{
  "normalize_top_k": true,
  "router_noise": 0.05,
  "init": "trunc",
  "optimizer": "muon_variant",
  "lr_head": 0.0101
}
Below are experts of layer 3 (counted from 0) of a mixture-of-experts language model. Rows are named router (the router's row for the expert) and show model dimensions 0-159. Each number is 200 + 30 x the weight over its row's rms, rounded and kept within 0 to 999.
After each expert's rows: "gets" lists some tokens that make up at least twice as much of what it gets as of all text; "comes before" lists some tokens at least twice as common just after its tokens as in all text. This comes from a sample of Wikipedia text that the model never trained on. Tokens count by the router's weight.

# expert 3
router,177,240,258,197,196,250,238,220,204,168,235,239,193,215,227,203,262,230,187,173,189,225,217,255,205,161,207,190,172,234,159,210,233,181,256,227,157,250,199,220,187,173,184,206,192,230,197,191,214,146,207,180,205,146,176,204,162,176,207,193,221,213,239,245,179,218,176,208,153,200,210,235,161,116,181,189,190,204,209,216,203,199,211,223,175,142,194,212,215,196,174,208,229,189,240,235,210,198,155,177,192,183,176,272,200,141,226,236,208,174,244,190,176,165,179,183,152,174,197,212,239,212,153,209,186,181,213,225,240,185,232,217,151,244,191,273,215,229,208,196,170,195,188,181,260,150,163,223,181,174,217,188,232,152,250,204,243,253,176,222
gets: "-", "|", " |", "=", " -", " •"
comes before: " ", " \"", " Total", " •", " -", " Born"

# expert 48
router,241,186,195,229,191,196,206,214,215,182,180,274,186,227,235,192,260,200,139,180,220,191,162,215,209,170,175,173,192,208,192,180,215,174,222,231,163,235,178,247,202,184,205,184,189,233,224,155,196,164,240,180,214,220,220,178,164,220,179,219,220,216,204,201,218,190,223,196,183,194,198,221,182,142,215,156,183,224,190,163,215,265,185,193,192,213,176,240,176,194,156,261,188,189,169,149,150,162,231,142,159,175,219,239,185,132,223,232,173,197,270,207,220,210,229,237,168,211,240,170,229,204,201,202,178,203,223,241,194,203,188,187,183,171,168,241,161,263,203,165,195,138,212,145,175,165,196,209,198,180,195,149,223,128,280,226,237,222,211,220
gets: " |", ";", " /", " –;", " —;", ");"
comes before: " ", " —", " +", " −", " W", " ."

# expert 55
router,186,256,248,256,132,236,210,246,171,175,261,228,179,189,212,206,237,193,184,168,202,222,235,215,241,168,174,212,190,229,197,201,223,209,189,251,182,200,174,201,240,174,208,174,133,292,178,193,209,177,193,160,156,189,241,206,148,216,223,209,232,217,258,200,185,195,156,230,177,181,193,200,197,203,219,133,158,203,194,219,228,202,191,144,211,196,206,185,201,182,175,248,225,187,196,169,212,190,212,182,164,159,187,175,196,194,203,206,227,189,254,228,208,223,223,221,151,169,175,213,246,234,199,214,140,187,159,172,249,204,223,202,165,202,186,228,216,229,192,187,213,159,250,156,154,156,223,223,191,177,208,180,238,136,244,242,155,221,209,190
gets: "ie", "le", "ine", "re", "os", "es"
comes before: ",", " (", "\n", "'s", " and", "z"

# expert 6
router,199,274,221,188,183,219,229,212,210,203,234,245,169,220,195,169,216,236,194,149,239,248,191,214,208,160,197,208,193,220,190,228,240,161,241,265,178,210,194,263,220,176,236,196,189,257,177,185,202,180,212,218,201,202,238,194,190,184,152,228,230,206,205,224,140,203,206,240,236,167,240,202,237,177,186,179,172,234,136,147,222,240,209,187,203,178,204,201,194,158,147,217,187,191,238,198,160,213,267,186,240,171,187,186,169,200,204,268,175,213,220,207,182,204,185,218,219,165,191,212,221,269,225,189,164,160,167,170,224,137,242,167,217,197,129,245,193,223,210,160,194,176,192,168,197,160,188,233,215,158,160,180,186,173,214,247,190,255,198,209
gets: "a", "i", "o", "u", "e", "ia"
comes before: ",", "\n", " (", "'s", " =\n\n", " K"

# expert 8
router,172,183,253,179,175,201,216,226,206,172,206,246,148,208,209,232,216,215,164,201,220,207,208,189,273,198,179,252,220,247,188,233,237,144,243,228,180,225,153,197,214,146,265,179,178,200,256,169,200,197,245,204,191,176,199,122,208,211,188,180,230,236,226,167,188,172,188,208,141,226,176,219,180,179,200,163,161,250,189,180,261,215,182,199,205,180,193,262,191,197,224,162,213,199,169,221,177,191,175,201,226,148,119,215,200,183,223,254,223,204,212,186,233,203,251,254,216,210,190,163,218,231,219,198,181,173,206,153,228,180,205,202,137,218,162,217,197,219,196,150,201,183,188,210,175,207,191,267,160,200,192,224,231,192,259,231,181,180,234,204
gets: "ing", "ed", " used", " played", " released", " won"
comes before: " by", " in", " to", " on", ":", " the"

# expert 14
router,242,245,208,232,173,196,216,216,199,137,199,235,136,187,188,243,270,220,168,182,237,251,170,193,228,191,201,163,163,219,175,227,190,229,205,248,217,211,148,225,214,168,240,210,172,230,185,182,189,205,242,153,192,197,193,128,176,227,223,259,198,238,268,202,183,158,180,238,155,201,169,219,221,196,181,143,156,240,204,191,179,209,189,188,255,209,216,238,217,222,163,196,186,197,247,166,203,223,213,184,200,172,186,202,229,156,206,209,211,237,236,199,199,203,196,241,205,169,203,188,242,219,179,193,161,189,213,196,255,182,188,197,152,197,193,232,150,237,201,172,183,188,226,194,177,215,159,290,202,183,176,185,261,210,254,245,206,205,194,245
gets: "ed", "ing", "ated", "ate", "es", "ating"
comes before: " to", " the", " by", " that", " in", " with"

# expert 20
router,215,203,248,200,183,221,204,232,237,181,211,242,150,257,178,200,200,230,153,175,265,258,201,273,231,166,210,207,254,251,192,213,207,216,182,198,219,252,189,192,235,180,213,178,204,213,180,153,221,217,219,147,216,189,205,138,192,156,189,250,179,232,253,210,162,151,171,201,191,191,214,208,217,202,236,172,150,241,187,239,205,229,217,208,165,209,176,223,212,208,149,204,231,213,195,204,203,172,215,175,183,190,194,249,179,182,203,202,233,206,271,197,269,209,231,225,213,153,216,159,227,233,162,220,166,159,180,169,210,163,216,197,199,221,130,237,165,211,210,184,204,140,197,147,167,202,197,228,199,127,185,169,208,173,221,227,196,231,207,208
gets: "1", "2", "0", "3", "4", "5"
comes before: " |", ".", "–", ",", ";", "th"

# expert 7
router,209,202,249,212,166,204,224,189,220,187,194,232,146,216,184,193,221,232,166,169,214,203,202,211,226,199,197,222,217,227,230,209,240,224,192,238,211,178,203,247,235,142,224,133,174,274,226,154,202,162,210,167,209,144,181,142,211,197,206,224,228,265,209,240,196,176,154,225,182,212,192,194,210,158,170,183,148,192,140,196,249,259,184,223,221,225,200,199,213,211,166,224,228,188,188,190,167,203,196,144,169,118,188,260,192,153,224,196,179,190,225,222,247,198,222,203,218,160,183,195,234,238,164,204,169,174,153,196,196,174,224,179,205,181,180,200,154,207,247,174,233,190,206,202,187,169,234,228,176,117,198,212,229,200,199,235,200,206,118,206
gets: "S", "M", "C", "N", "R", "L"
comes before: " |", ")", "S", "N", "T", "O"